{
  "moe_layers": [1, 2, 3, 4, 5, 6, 7, 8, 9],
  "router_score": "sigmoid",
  "router_logit_norm": 2.0,
  "vocab_size": 8192,
  "lr": 0.00968
}
Below are experts of layer 7 (counted from 0) of a mixture-of-experts language model. Rows are named router (the router's row for the expert), up (a neuron's input weights, with its number) and show model dimensions 0-255. Each number is 128 + 32 x the weight over its row's rms, rounded and kept within 0 to 255.
After each expert's rows: a language model's description of what the expert responds to. This comes from a sample of Wikipedia text that the model never trained on.

# expert 41
router [172  77 165 102 101  78 136 156 118 115 122 149 185  95  80 153 142 137 164  11 189 142 153 138 129 126 158 102 142 119 192  75  69 126  89 111 145 109 163 149 175 149 118 134 176 153 100 181 121 111 100 134 174 177  68 159  98 147 107 139 180  86 143  84 172 147 141  89 129 122 153 100  85 100 107 105 152 140 187 171 161 135 143 115 104 167 121  87 174 182 141 114 194 113 139 135 131 151 159  93  93 123  80 195 154 147 115 115 127 103 145 107 129 206 190 149 146 123 111  90 113 105 108 155 143  84 149 142  98 159 165 123 147 132 196 140 126 154 138 155 230 136 149 135 102 113  93 128 177 157 134  85 109 165 169 143 135 140 120 120 168 101 123  91 143 124  97  73 139  91 147 128 109  92 161 133  86 125 144 135 160 133  94  36  87 132 100 102 149 117  92 107 149 127 138 128 163 137  67 135 188 118 151 126  90 142 130 138  83  72 116 171 117 165  84 121  84 148 210 100 157 125 153 127 153 166 152 141  95 107  84 127 129 140 176 136 159  91 170 133 104 149 161 133 148  95 117 143 117 133 110 125  62 141 120 144]
up0 [126 173 165 106  92 126 147 116 164 121 178 143 110 119  50 108 179  86 165  73 141  73 118 148 146 108  87 130 126  94 163 124 143  87 121 149 115 162 131 153 102  62 138 115 147 107 152 110 130  89 169  94 101 136 139  91 137 107  98 108  74 172 102 119 153 154  90 143 145 119 139 166 153  62  98 117 134 174 159 117 136 124  99 135  95  97  99 138 135 112 145 151 124 175 137 132 181 100 126 139  92 128 128 117 107 136 128 111 146 119 112 111 101 110 137 187 111 164 132 102 146 195 132 139 129 128 161 150 135 131  99  66 124 154 132 137 166  88 120 115 100 120 189  97 135  60 121 142  78 157 122 220 172 156 227  66 181  67 171 142 173 128 156 125  94 104 123 151 141 110  91 115  94  98  25 189 124  75  84 134  75 141 158 103  87 105 125 144 133  76 115  78 135 233 147 136 119 110 177 140 136 126 118  75 112 184 140 159 100  87 125 114  97 125 116 151 137 124 144 132 153 138 148 127 143 155 113 120 153 144 163 114 104 178 145  85  98  99 206  80 112 107  84 152 143 152 184 112 190 177 145 104 151 144 157 166]
What it handles: Commas, semicolons, periods and linking words ending clauses, such as and, but, however, although, because, often after a suffix.

# expert 20
router [ 98  36 183 105 142 133 124 138 160 175 124 106  72 154 210 180 167 169  83  94 145 110 142  59 166  88 133 129 188 148 196 128 128  81 131 131  81 166 155 110  90 202 109 142 152 156 100 132 128 166  80 115 176 187 165 117  72  90 115 113 148 150 148 148  99 113 128  48 157 150 117 125  93 161 131 115 140 139 122 133 128 132 146 145 142 139 119 115 170 135 171 115 121 141 134 150 125 132 145 110 118 148  78 115 163 111 125 113 125 108 116 111  65 151 169 160 126 163  97  99 152 114 140 156 145 107 163 121  65 118 182 120 147 150 178 122  93 144 133 143 200 177  99 171 168 124 192 128 166 154  92 114 111 152 139 150 164 127 172 116 136 117 154 108 170 152 143  37 146 116 153 141  83 108 112  72 110 121  89  88 123 132 131 151 106 146 125  69 119 101  44 178 123  98 172  88 155 167  89 151 127 182  98 174 132 167 129 146  97 118 145 101 174  94 119 100 123 111 140  81 156  95 117 120 148 132  84 144 148 116 140 113 119 158 146 162 119 139 176  90  88 174 130 149 124 104 118 136 138 132  23 185 114 176 158  94]
up0 [146 145 120 109  96 105 163 132 107 165  98 148  44 171 147 123 122 156 146 177 107  95 183 108 148 116 153 145 142 151 159 128  97 109 149 171 133 133 118 123  94 139  62 124  77 112  76 115  44  94  66  89 145 134 127 128  77 144 191 143 147 159 165 135  88 155 140 123 127 117 175 102 103 120  92 171  88 134 128 129 104 149 169 103 188 118  60 101 135 130 117 134 115 153 140 170 131 109 121 128 155  67 115 181 138  73 108 112 106 127 166 160 191 118 149 190  98  87  99  71 130  88 123 182 130 120 109 147 113 151 138 155 141 151 145 156 152 178 134 180 133 152 155 162 146 113 172 121  81 143 110 157  64 130 129 101 221 121 150 137 128 142 154 132 110  72  98 128 151 151  82 121 129 169 111  89 143  72  66  96  78 156 147 138 153 123 146 146 107  92  84 156 105  70 170 113 121 116 122 186 118  50  84 174 161 197 114 178 131 119  97 104 147  40  81 139 147 165 117 125 105 146 144  89  96 130 152  73 121 133 116 111 180  96 147 129  82 128  67  97 171 100 131 159 125  75 132 108 149 131 129 151 147 158 114  82]
What it handles: Month names, birth-year openings like "(born" or "(18", day and year numbers in dates, and coordinate minute marks.

# expert 60
router [154 153 113 144  73 147 104 157 165 121 131 165  85 157 148 110 140  72 141 118 138 139 141 148 196 116 137 131 157  94 132  91  54 109 126 160 112 110 129  39  83 157 202 116 121 107 143 105 193 129 149  92 122 103 113 131 125 145 182 125  97 149 134 103  36 125  96 136 137  98 134 130 139 134 117 140  93 167  46  21 142 150 110  93 145 100  55 142 114  96 109 111 110 109  93 100 133 146  91 148 193 157  45 127 129 161 114  59  93 156  92 160  99 118 103 136  49 129 122 106  81  91 155  74 138 108 177 129 112 144 128 220 152 142  94 150 118 154 106 130 141 143 122 118 142 122 141 107 145 105 110 114  86 159 178 147 147  90 100  85 174  83 124 131 200 129 158 170 116  90 113  76 113 129 187 154 141 130 143 165 180 118 179 140 118 149  89 118  56 127 145 133 121 172 124 107 115 131 158 139 116  77 127 147 127  54 153  92 154  96 125 137 163 101 121 135  94 117 123 150 116 140  65 142 111 122 111 151 104  97 119 118 118 138 132 107  87  93  86 112  68 120 123 151 102 108 141 105 134 154  93 123  48  86  97 109]
up1 [163 120  43 125  89 107 110 122  72 177 117 154 124 131 209  78 180 129 119  91  66 174 133 123 103 129 175 107 101 149 153 102  99 148 121  89 114 165 125  99 112 132 201 100 150  75 120 164 153 111 147 140  89 149 109 194 123 141  97 101  83 118 140 162  57 161 162 149 150 145 134 201 124 111  98 132  72  75 115 140 128 193  71 138  73 107  79 149 123 122 125 104  99 157 121  84 115 177 103 106 168 137 102 159 125 103 143 126 106 155  87 139 138  69 127 136  75 179 106 188 128 160 140 116 155 130 161 144 178 158 118 128 112 117 168 148 116 140 112 139 144 106 101 130 138  90 123 117 148 142 108 163 177 161  98 101 135  76  83 103  96 109 144  91 116  77 160 108 106 132 171 141 106 145 113 132 115 159  90 133 186 166 125 110 125 144 141 177  91 134 155 165 101 170 121 162  90 105 206 151 110 188  69 119 132  99 120 180 102  71 128 157 161 128 132 116 210 184 118 136 133 104 105 163 117 203 117  92 112 141 171 134  99 164 164 130 142  91 140 143 121  92 164 141 154 177 120 162 106 182 108  78 115 140  78  70]
What it handles: Adjectives and nouns after other, various, these, usually before a plural s, such as social, political, musicians.

# expert 56
router [216 131 177 116 113 137 171 134 101 153 110 137 108  80 164 162 138 132 131  90 134 104 116 113 125 146 140 137 146 131 210  88  65 172 112  83 127  65 176 170 146  82  64 155 125 130  74 158 101 142  97 101 182 213 124 158 129 117 139  59 158 162 156 120 143 109 141  97 127 101 166 108 120 109 140  71  75 100 147 158 161 117 153 136 141 169 148 119 131 176 172 127 135 190 125 103 192 156 162 102 133 187 149 159 122 112 112 148 117 148 158 125 151 161 136  88 122  90 109 150 145 147 170 145 173 117 128 146  88 190 163  77 157  79 134 138 138 178 146 133 150 141 132 153 125 150 113 154 135 169 133  74  92 120 148 202 133 142 144 103 195  94  58 122 162 135 120 154 140 134 133 139 109 127 115 116  96 122 125 186 136 145 156 123 113 135 118  92 165 114 156 148 137 189 156 147 167 154  57 149 143 121 121  83 129 141 104 114 122  98  94 152  96 164  72  71 142 154 193  94  82 137 135 161  46 107 120 115  52 142 103 102  84 108 126 178 146 130 147 141  72 171 153 146 206 131 127 127 147  79 136 139  77  98 123 100]
up0 [144 131 106 175 133 117  84  95  78 162 108 102 131 111 108 123 116 125  96 116 120 132 119 100 164 105  80 135 174 169 161 144  92 136 174 152 140  89 136 129  75 111 124 165 152 115 165 220 117 103 186 138 131  89 140  56 161 160 172 184 157 154 118  94 157 124 147  86 119 195 128  75  97 173 104  90  96 107  79 174 117 131  53 201 139 142 115 157 132 144 104 112  96 124 107 143  99 110 153 129 146 147 157 137 110 148 142 107 120 137 130 183 169 104 182 132 105 106 179 139 159 179 161  99 109 108 148 201 112 156 131 132 123 121  83  69 164  95 115  84 163 196 153 172 141 101 147  87 103 103  71 125 160  80 169 160 148 110 182 132 115 166 112 183 131 145  83 117 145 142 109 140 171 144 118 184 138  87 153 148 125 157 160 152 155 147 103 104 149 107 107 108 127 196 111 115  62 123 156 189 112 112 118  98 139 194  71 157 137 179 148 113 130 172 176 129 129 104  95 151 113 151 136 158 109 107 113 117 136 141  77  58 115  97 150 139 189 122 159 114  59 142 119 135 134 163 156  36 115 118 149 165  80 102 101 128]
What it handles: Pipes and semicolons separating list or table fields, "of" before place names, and labels like Family:, Genus:, Saint, José.

# expert 4
router [153  91 140  74  76 117 159 142 173 154  87 110 145 175 131 133 157 171  99 147 157 151 236 156 140 119  93  78 178 132  53 121 161 120 196 135  90  82  90 112 146 101 125 156  86 125 107  82  80 102 146 122  80 141  92 129 110 152 104 100  51 153 145 147 144 132 110 171  95 157 186 161 164 152 175 115 142 143 124 125 135 134 119 184 151 128  98 112 162 133 148 113  71 127 106 173 152  49 105 112 182 182 155 133  92 140 117 108 117  97 119 165  64 163  94 105 135 157 157  94  86 217  71 134  92 106  84 134 140 142  57 165 136 101 102 119 140 161 144 104  44 100 138 106 147 126 145 127 154 115 147 106 167  77 122 115 128  79 137 128 143  78 136 109 159 143 160 134 101 135 106 184 127 142 123 157 160 127 150  99 137 130 151  93 119 178 111  87 107  80 151 131 190 109  93 114 113 123 103 136  76 112 115 137 116 157 107 149 156 108 149 153 175 147 139  87 160 139 157 114 128 133 141 171 141  85  68 122 120 176 140 112 141  58 140  98 138 139 100 126 114  64 133 103 106 108 100  82 136 137 104 214 168 145 148 181]
up0 [125 160 139 155 175 156 166 131 138  98 101 141 124 155 108 103 110  94 162 105 104 100 148 169 175 161 189  44 188 171 155 104 125 113 120 105 184 105 147  97 175 151  91 145 109 109 163 104 157 125 133  93 100 123 123 119 148 138 164 104 100 109 157 121 158 110 120  85 133 123 117 129 115  67 203 116 150 195 135 118  61 110 170 160 141 141 128 119 142 108  70 149 150  93 101 145  71  81 160  99 107  87 136 125  90 121 141 172  87 138 116 145  48 120 117 114  94 108  70 150  90 159 105 126 148  48 129 165 174 117  56  93 136  64 145 104 121 130  93 135 135 134 133 120 146 116 153 136 101 190 118  88  77 125 209 157 167 102 155 155 114 184 121 109 137  90 149 105  65 144 145 115 139 150 100 179 149  76 106 114 144 150 161 157 137  95  84 113 198  73 165 161  96 135 139 153 127 131  57 108 155  99  77 172  93 123  99 118 163 105 134 152 135 112 137 179 184 177 146  98 171 200  83  73 136  93 100 123  98 131 147  73 103 168 117 127 148 101 145  77 112  82 156 137 120 142 114 137  70 155 107 112 135 129 112 124]
What it handles: Job titles and roles in biographies, often after as/was/a, such as politician, footballer, director, Chief Secretary, businessman, reporter.

# expert 27
router [179  80 159 105 110  69 129 150 110 121 101 137 171  99  85 155 155 147 156  23 187 131 143 125 127 129 181  85 127 138 197  64  63 131  81 130 145  98 142 136 177 161 118 127 177 161 109 166 123 114  91 112 159 175  73 156  99 148 108 138 153  73 140  87 161 142 150  85 115 114 156 103  84 118 121  93 141 140 194 187 158 128 124 119 123 172 135  71 162 191 130 110 175 103 150 116 138 139 159 100 105 123  84 207 154 139 128 125 144 112 157  90 132 194 182 159 138 143 105 102 113 103 105 164 144  78 139 135 106 155 160 132 147 134 185 124 120 137 140 148 243 141 135 131 126 117 102 129 184 178 133  84 115 152 172 155 140 161 122 122 166  96 106  87 137 126  97  54 148  91 149 132 122  96 163 120  86 118 152 126 150 134  90  46  89 140 112  99 146  93  74 126 160 140 134 118 168 135  54 135 190 117 150 137  99 124 131 130  97  86 112 172 126 159 102 119  82 150 208  99 154 126 148 133 127 160 162 141 103  94  84 116 122 124 156 132 165  96 147 135  83 142 157 133 161  85 137 157 114 127 108 118  72 140 121 153]
up0 [146 177 128  86  94 146 126  89 115  82 109 138 113 141 174  98 197 117  39  87 149 182  95 132 118 144  75 122 109  98  75 125 125 113 118 145 181 144 120 151 102  94 144 102 107 116  75  84  77 104 102 133 120  98 124 104  25  70 107 146 119  87 157 167 121 120 133 165 129  65 149 128 152 133 158  85 150 136  76 128 146 171 153 146 124 113 140 169  80 107  89 153 109 116 160  63 102 152 129 135 156 123 136 180 115  88 131 172 114 172 106 166 125 150 130  93  62 115 112 197 206  92 147 137  75 127 131  95 144  67 105 177 166 109 103 116 120 123 152 138 120 139 134 114 151  79  91 122 125 169 102 132 137  38  91 117 158 188 124 161 171 169  78 142 121 149  84 150  89 127  87 139 119 153 128 156 106 143  78 185 123 142 191 143 147 120 138 138 149 107  98 165  86 140  81 144 163 137 138 189 112 156 121  99 153 143 119 152  90 132 100 110 159 111 153 149 139 173 144 142 147 134  90  47 190 110 118 135 156 111 124 160 143 148 100 106 120  65 115 175 185 124  88 175 120 153 190 147 147 137 120  76 109 140  97 158]
What it handles: Prepositions, conjunctions and modal or auxiliary verbs that link clauses in running prose, such as to, with, for, than, would, could.

# expert 58
router [114 165 119 162 152  62 127 125 127 143 116 132 180 126 123 127 164 122 107 162 114 166 112 133 151 131  82 132 118 142 167 109  73  87 127  89 160 153  99 153 120 102  97 108 112 125 117 161  43  87 120 145 166 125  74 116 108 161  80 156 100 110 112  88 147  64 160 109 159  91 144  56 123  93 114  91 134 129 129 177 130 141 107 154 120 118  96 160 196 163  72 192 149 118 143 144 106 121 194 144 135 180  90 127 146 113 106 116 148 136  71 166 119 144 223 144 120  71 135 155 135 158  95 103 125 146 100 131 112 123  60  84  85 113 135 163 106 125  87 106 164 109  86 177  88  82 119 115 165 124 101 137  66 179 151 144 141 174 187 185 139 128 157 121 148  89 135 153 111 171 154 107 125 144  89 121 106 168 175 125 110 119  93 122  90  74  69  78 141 153  90  92 134 144 139 162 105 113 143 140 155 117 146  87  86 109  72 146  82  93 196 152  91 155 116  94  90 108 135 131 139 146 123 121 188  84  89 129 100 144  99  74 203 112 135 139 121  82 175 147  92 102 169 160 133  75 129 159  79  76 158 137 133 154  69 159]
up1 [183 107  98  66 166  74 190 119 160 127 121 142 112 120 131 115 162 159 113  94  78 115  91 141 152 129 122 156 116 117 142 107 163 126 148 143 175 146 132 141  87 172 172 135 134 120 156 147 138  87  78 181 116  86 159  86 194 168 139 120 107 153 133 138 131 136 173  59 107 102 105 107 236  61  75 124 101 147 120 141 104 163 119 160 122 101 104 155 136 109  79 159 141 113 101 119 161  95 141 147 121 140 180 187 138 129 106 106 123 165 109 127 142 121 120 149 157 105  91 106 115 144 178  94 128 147 176 102 110 141 135 195 108 148 129  88  80 159  57 155 112 151 115 173 134 126 103 142  84 192  47 126  55 105 143 113 153 210 112 116 150 162  88 135 136  85 199 151  81 106 144 127 151 163 167 141 110 117 112 149 116  93 141 170 175 137 165 104 105 118  77  68 124 183 132 153 147 124 151 127 125 187 122 171 133 145  94 104 120 145 153 135 105 125 118 144 122 104  83 161  81 136  82 116 159 181  95 108 144 129 136 134 129 110 134 122 136  94 105  86 136 185 143 173 118 176 145 133  67  65 129 123  73 128 180 213]
What it handles: Conjunctions and joiners between items, such as and, or, &, /, but, often in names, lists and tables.

# expert 62
router [175 120  85 190  96 129  94 136 107  93  66 162 143 154 129  99 106 151 135  83  73 123 143 133  96 133  93 109 143  85 176  96  93 106 153 178 124 121 145  97 165 156 107 135 111 146  81 162  88  81 132  66  62 109 104 144  66 190 125  95 116 171 117 160 160 202 159 116 157 108 129 169 145  86 116 167 129 175  84 123 140 180 118  99 145 152 166  97  86 127 134 144 111 125  76 127 116 170 114 197 163  67 147  95 120 131 167 121 108 149 190 135 162 138 135 151 147 120 189 148 129 145 149  88 109 117 153 145 156 124 100 111 140  94 197 105 199 107 130  87 106  93 123  99 124  91 142  77 127  89 113 131 141 168 107 182 143 124 138 110 140 157 138 140 141 164 182  94 136 129 102 115 169 131 133 138 127 157 125  84  97 125  98 104 155  99 141 132 140 152 104 125 100  96 168 153 156 117 175 129 146 177  76 140  92 137 161 124 194 138  76  73  73 126 152  94 110 109 124 105 148 192 170 150 180 134 151 167 180 176 167 107  89 159  73 148 153 103  90  80 176 114 117 159 141 170  77  84 170 116 114 138 178  61 185 129]
up1 [173 140 142  76 151 121 117 143  74 130  98 111  94  97  87 161  94 147 103 138 101 161  84  87 170 131  97  84 151 140 122  67 117 101 100 127  94 184 159 138  84 135 171 161 140 107 136 171  81 133  91 106 102 117 120  90 103 121 151 127  99 148 174 204 107 155 123 138 133 126 112 137 180 144 162 145 113 138 109  99  89 108 131 118 158 100 104 132 106 118 100 200  95 143 140 139 188  73 142 177  88 108 184 128 156 116 220 165 175 130 174 137 105 128 115 197 106 142 102 101 204 155  77 112 128 171 150 165 119 155 112 181  76 114 160 126 138 148 155  97 127 103 134 125 125  59 115 114 140 126  99 105 118  67 104 133 140 159  25 125  97 130 116 140 129  78 128 135 131 124  69 147 147 193 116 113 122  58 112 172 147 103 153 141 154 153 138 100 168 154 117 132  93  89 124 141 103  87 192  87  96 121 149 120 185  97 147 123 151 150  67  84  95 109 121 145 121 103 123 122 148 196 113 173  76  91 104  90 129 138 139 142 148 118 113 172 112 144  84 173 182 102 176 162 146  98 113  60 130 119 138 109 132  48 102 162]
What it handles: Short inner word pieces like p, ab, ip, ib inside uncommon proper names, often Welsh, Turkish or brand names.

# expert 40
router [181  82 161 105 108  69 126 152 110 122 104 129 176  92  84 158 152 153 159  24 187 129 144 120 123 130 177  90 127 135 201  61  61 132  78 133 144  95 140 133 173 167 113 128 172 162 110 159 128 115  98 105 159 168  70 158 102 154 101 135 153  76 134  87 160 153 149  82 103 120 150 106  88 118 119  92 145 139 196 192 161 130 123 123 123 183 141  60 161 189 129 112 171 109 155 107 135 143 165 103 104 127  84 206 149 138 128 128 144 114 160  87 122 192 176 158 138 141 100  99 111 104 104 160 146  76 142 126 104 156 161 133 144 134 174 121 121 136 131 148 234 142 133 131 123 115  99 122 185 173 133  85 116 150 172 157 137 159 121 133 160  97 109  84 137 124  99  58 149  85 146 133 123  97 159 117  80 113 156 127 150 132  89  43  80 144 107 106 153  93  73 120 157 143 127 112 168 135  55 139 187 115 151 129  90 123 126 132 100  84 111 169 133 158 100 121  91 145 202  98 158 135 143 134 123 156 158 144 102  91  88 121 116 121 151 132 163  97 149 141  79 137 155 135 157  83 136 164 114 129 104 120  75 128 118 146]
up0 [151 137 102 116 162  71 134 138 128 159 136 108 101 123 137 153  85 157 162 111 132 121  79 146 111 147 112 108 103 120 131 130 169 153 140 142 153  59  89 154 142 159  94 125 118 124 133 171 130  71 162  92 150  53 171  98 113 123 115  94  80 176  75 163  77 132 165 221  27 140 188 103 165 110 145 115 190 159 108 188  86 126 125  70 144 145  96  68 105 129  74 143 140 124 140  43 113 157 169 143 153 156 149 119 178 131 162 211 116  88 168  89 143  93 104 183 118 188 121 104 152 140 111 125 103 141 108 136 161 135 142 113 110 149 120 138 106 156 130 134  82 143 104 126 131 111  66  86  59 106  88 148 118 128 157 108 124 143 155 106  95 116 104 119  68  98 121 118 118 179 114  94 172  83  58 155 132 118 122 107 143 136 147 107 138 116  78 107 129 138  88 101 152 157 136 127 130 129 143 140 174  91 117 158 107 109  71 129 164 173 107  59 119 133 137 133 130 131  94 118 110 133 143 152  69 129 104 180 146  75 138 122 123  96 157  59 145  87 112 134  94 149 140 212 176  67 116 118 159 161 164 111  95  75 106 128]
What it handles: Modal verbs and the preposition or infinitive to, such as could, would, will, into, plus pipe separators in sports score tables.

# expert 57
router [108 107 102 161 120  94 103 100 138 188 153 129  93 115  81 126 135 168 126 156 116 106 179  88 114 151  62 115  68 116 172 114 136 126 132 195 135 124 170 165  79 152 177 148 152 104  92 104  83  99  69 124 145 143 118 132 104  96  91 126 122 146 172 117 141  85  94 113  72 113  89 136 153 103 136 119  45 131 158 151  66 117 120 165 123 139  76 137 116 160 104 115 131 114 121 183 152 151 106 128 151 113 141  88 150 130  93 121 149  98 143  84 193 130 131 171 120 127 161  89 107 139 106 161 144 130 110 176 163 171 159  70 122 139 129 160 146 169 144 156 132 134  87  80 143 192 154 141 140 193 186 151 163 107  93 159 135 113 136 137 100 194 202 136  70 138  89 149 154 151 145  95 168 103 162 153 155 127  80 151 174 153 110 154 188 124 144 158 145 141  77 191  60 179 175  98  97 104 102 108 127 123 173 134 137  97  75  78 120 147 157 160 117 121 124 130 118 121 103 193 171 117  94  51 143 191  57  78 131 125  96 116 161 101  75 117 128 166 150 147 104 110 184 141  98 180 154 144 135  98 158 132 134 112 178 153]
up0 [186 138 140 121 169 133  94  63 180  87 143 114  81 126 111 120 144 155  69 134 144 160 143 135 162 162  20 168 138  76 104  97 136  79  92 130 107 137 152 138 154 156 135 197 105 128 161  81  86 102 118 154 131 125 101 143  97 114 114 165  90 168 163  99 133 120 101 187 149 141 110 158 113 170 137 125 133 133 130 136  89 118  99  64  93 148 134 111 145 105  88 144 111 129 108 108 133 142 169 147 181 199 115 127 100 115  80 114 112 135 121 176 227 148 166 125 185 158 108 223 119 146 114 167 140 187 129 114 153 132 186 113 134 113 131 105 120 130 121 152 109 123  61 172 133 176 160 111 166 140 130 181 126 134 124 107 118 177 135 142 133 165 195 122  93 139  94  93  56 144 151  79 196 111 122 114  98 121 160 127 205  89 169 131 119 131 127 146 135 118  89 141 171 150 121 134 172 114 203 132 184 156 150 167 154 197 142 133 157 112 116 161 141 162 121 146 179 193 127 164 143 158 114 111 189 154  94 141 149 133  94 131 159 145 134 107 130 115 116  74  90 128 167 152 105 136 169 180 147 122 131  62 130 156 140 159]
What it handles: Opening pieces of verbs split into stems right after a subject or auxiliary, such as ev-oke, acc-used, cre-ates, esc-ape.

# expert 31
router [149 127 116 109 139 108  37  96 159 143 101 112  80 115 136 107 147 114 196 141 109 101 139  89 107 150  80 165 180 191  80 107  74 116 119 126 132 147 165 144 182  53 130 145 141 133 110  70 102 188  93 160 111 166 149  98 131  95 129 108 175 154 129 157 124 147 180 125 173 105 147  92  94 143 148 126 174 183 152 125 162 179  64 130 160 117  95  89 129  89 151  80  81 111 175 153 163 128 220 137  97 120 159 138 115 172  99 129  91 101 156 192  73  84 139 121  95 104 121 127 125  98  90 161 128 124 150 139 129 178  63 126 152 112  85 174 111 152 135 120 138 127 164 138 156 142 185 181 139 139 115 186  77 145 163 126 125 173 103 118  98  97 125 153 188 130 155  79  98 128 116 134 133 129  91 126 141 157 128  53 121 145 147 117 113  85 144 126 119  96 134 102 120 154 113 163 126 144  88  74 156 125 123 188 165  91 154 113 118 145 124 208 165  99  97 163 126 159 131 164 140 107 114 108 117 110 112 170 116 126 164 166 136 160 129 141 156 132  53  50 115  26 184 143 144 136 140 133 154 107 128 160 102  85 148 127]
up0 [141 174 140 130  99 132  68 137 210 113 143 114 142 117 163 156 122 170 149 116 118 146 129 117 162 163 179 132  99 150  57 138 116 156 140 123 169 146 172 111  92 105 176 114 130 143 194  76 132  81  89 118 209 149 178 133 122 170 142 149  86 159 153 103 130 152  84 137 102 140  87  72 134 148 174 174 110 149  79  67 149 131 197  80  92  92 160 123  73  85 115 114 130 105  65 141 118 141 164 131 158 114 154 118 184  88  77 100  74 118 148 114 115 123  81  45 133 134 158 163  97  97  83 127 102  77 142 108 169 136 119  92 116 159 184 154 102 121 109 147 109 149 107 115 119 144  82 195 170 120 129  99 132 149  69 105 129  81  90 118  96  99  86 115 179 175  97 159  83 186  75 117 146  96 115 127 151 118  74 128 102 167 184 131 132 158 125 141 168 156 158 114  96 145  99 184 124 131 140 144  89 149 130 162 137 193 112  90 142 178  56 179 159 134 118 151 158 130 140 110 115 132 110 118 123  57  86  85 134 107 183 151 174 124 150 124 167 129  88 146 124 141 155 124 131 111 160 151 139 147  96 131 143 104 104 185]
What it handles: Tokens just inside or within a bracket, like (born, (age, (199, acronyms and glossing words before the closing bracket: (Jesu-its), (kn-ife).

# expert 29
router [109 136 139 142 148 131 144 153 138 149 133 151 130 145 203 150 138 106  91 158  93 170 146 167 113 156 123 174 149 124 121 150 172 127 125 173 150 188 100 102  59 125  85 116 149 122  94  68 122 117 131  88 159 120 113 135  91  92  91 164 146 114 131  82  75  90 114 137 138 126 141 133 152  81 141 153 119  99  91 135  77 136 123  75 133  95 135 189 205 130 111  47  95 152 125  96 120 177 106 166 117 157  98 143 139 106 133 126  81 142 163 156  57 170 132 129 143 124 160 100 113 158 123 118 116 117 157 177  80 152  84 184 106 116  33 116  98 170 127 129 116 114 127 153  85 133 122 153 121  79 120 119 138 187 127 137  85 109 179 136 169 121 155 122 162  52 154 104 177  79  96 174 166 147 148 116 119 184 146 131 114 135 185 129  90 159  83 137 126 139 162 130 205 126 122 156  80 161 186 122 110 145 151 150 170 104 100 150 200 187 110 137  75  84 122  81 165 137  91 175 128 150 132 186  73 168 112 152 152 116 144  87 128 192 122 114 201 105  91 119  88 171 158 108 105 130 130 119 194 107 142  89 124 160 145 105]
up0 [ 98 130 126 112 113 161  78 119  75 143 151 126 127  61 167 178 128 134 154 122  95  96 177 117 147 106 180 146 201 150 133  96 167 154 146 152 168  80 139 106  98 190 130 108 136 134 103 105 162 102 123 113 168 116 165  88 112  79  79 163 193 115 123 124 160 136 121 157  98 135 138 162 112 120 136  50 103 110  98 182 120 108  95 144 142 121 123 194 161 202 130 105 195 164 121 104 109 200 105 171 181 137 120 133 140 129 114 118 137 144 182 129 151  87 110  86 118 144 150 149 162 106 104 162  89 129 157 145  84 169 123 104 168 146  99  88  61 134 139 144  88 102 167 175 112 165 103  99 132  88 108 151 111 157 139  73 141  82 149 109 143 111 161 114 130  61 162  50 136 157 136 152 117 210 119 135 111 150 119 104  97 122 153 113 199 144 125 122 139  84 115 145 176 178  91 118 109 170 183 114 124 157 162 123 134 138  97 149 131 166 118 158 162 117 139 103 139 127 137 173  97 171 243 143 123 111 111 131 167 114 146  56 126 188 112 127 199 121 118  91 107  93 131 114 127 150 146 136 166  97 134 138 132 187 143 195]
What it handles: Nouns after his, her, their, like book, life, biographer, boyfriend, plus biography section headings such as Early life and Personal.

# expert 17
router [144 122 177 169 167 135 134 131 128 133 104  92 130 113  91 109 136 112 108 176 150 148 125 160  89 151 166 109 114 104  79 112 122 169 144 144 185 153 144 132 155  99 184 117 155 100 128 169 132 144 102 103 129 163 144 130 129  95  82 135 164 138 229 178 102 149  59 146 109 143 131 184 123  86 145 122 110 143 122  89 121  93 143 165 156 186 134 105 109  81  88 208 105 108  66 125 105  68 196 127 206 110  81  94 129 109 172 139 103 110 112 213  96  82 156  31 132 140 118 188 131 124 168 155 156 174 122  82 197 101  72  64 112 101  93 147 102 111 148 132  93 130 106 105 154 133 176 127 111 152 154 170 121 137 109  88 191  94 148 143 112 173 143 126  63 132 139 144 153 137 146 128 101  97  67 139 120 106 143 212  95 127 146  98 100 153  90 145 155  93 111 127 106 126 127 113  96 140 158 161 135 151 172  90  90  95 139 159 135  74 155 101  90 111  90  84 101 109 168 163 150 196 133  86 108 112 132 103 174 114 161 178 133 143 116 139 113 141 117  94  81 124 163 140 117 123 136  97 149 168 157 119 123 152 131  87]
up0 [158 130  99 155 102 113 114 137 145 126  89 168 101 153 139 122 149  97 102 126 176 144 149 194  98 165 132 129 122 143 154  96 141 206 142 109 119 165 115 141 107  95 197 117 175  73 146  75 101 216 126 103 159 168 163 182 153  94  39 192 144 112 147 119 133 101 102 170 163 110  56 139 130 150 107 120 123 144 129 148 173  86 131 102 145 133  92 101 113  91 136 157  75  72 105 128 143 135 196 136 143 180 147  97 112 135 169 150 116 109 131 167 104 108 160  89  98 122 152 154 138 113 109  98 123 152 135  59 111 170  99 192 109 107 100 159 135  86 159 118 145 120 113 151 100 154  85 123  83 161 144 187 173 144 103 135  79  88 170 138  59 153 102 171  67  84  98 153 131 115  95 100 176 154 124  78 168 133 140 195 112 135 147 144 125 161  96  75 151 162 106 109 121 127 151  84 130  87 117 191 136 101 144 131  77 141 150 149 127 110  46  95 121 145 115  74 131 169 157 130 130 161  59  77 121 139 115  85 152  94 156 172 120 157 101 111  94  83 171 121 134  94 153 148 101 129 185 116 146 183 118 125  97 175 132 135]
What it handles: Word pieces like ar, at, et, it, ir inside words or names, as in Bel-ar-us, pen-et-rator, C-ir-ce, att-itude.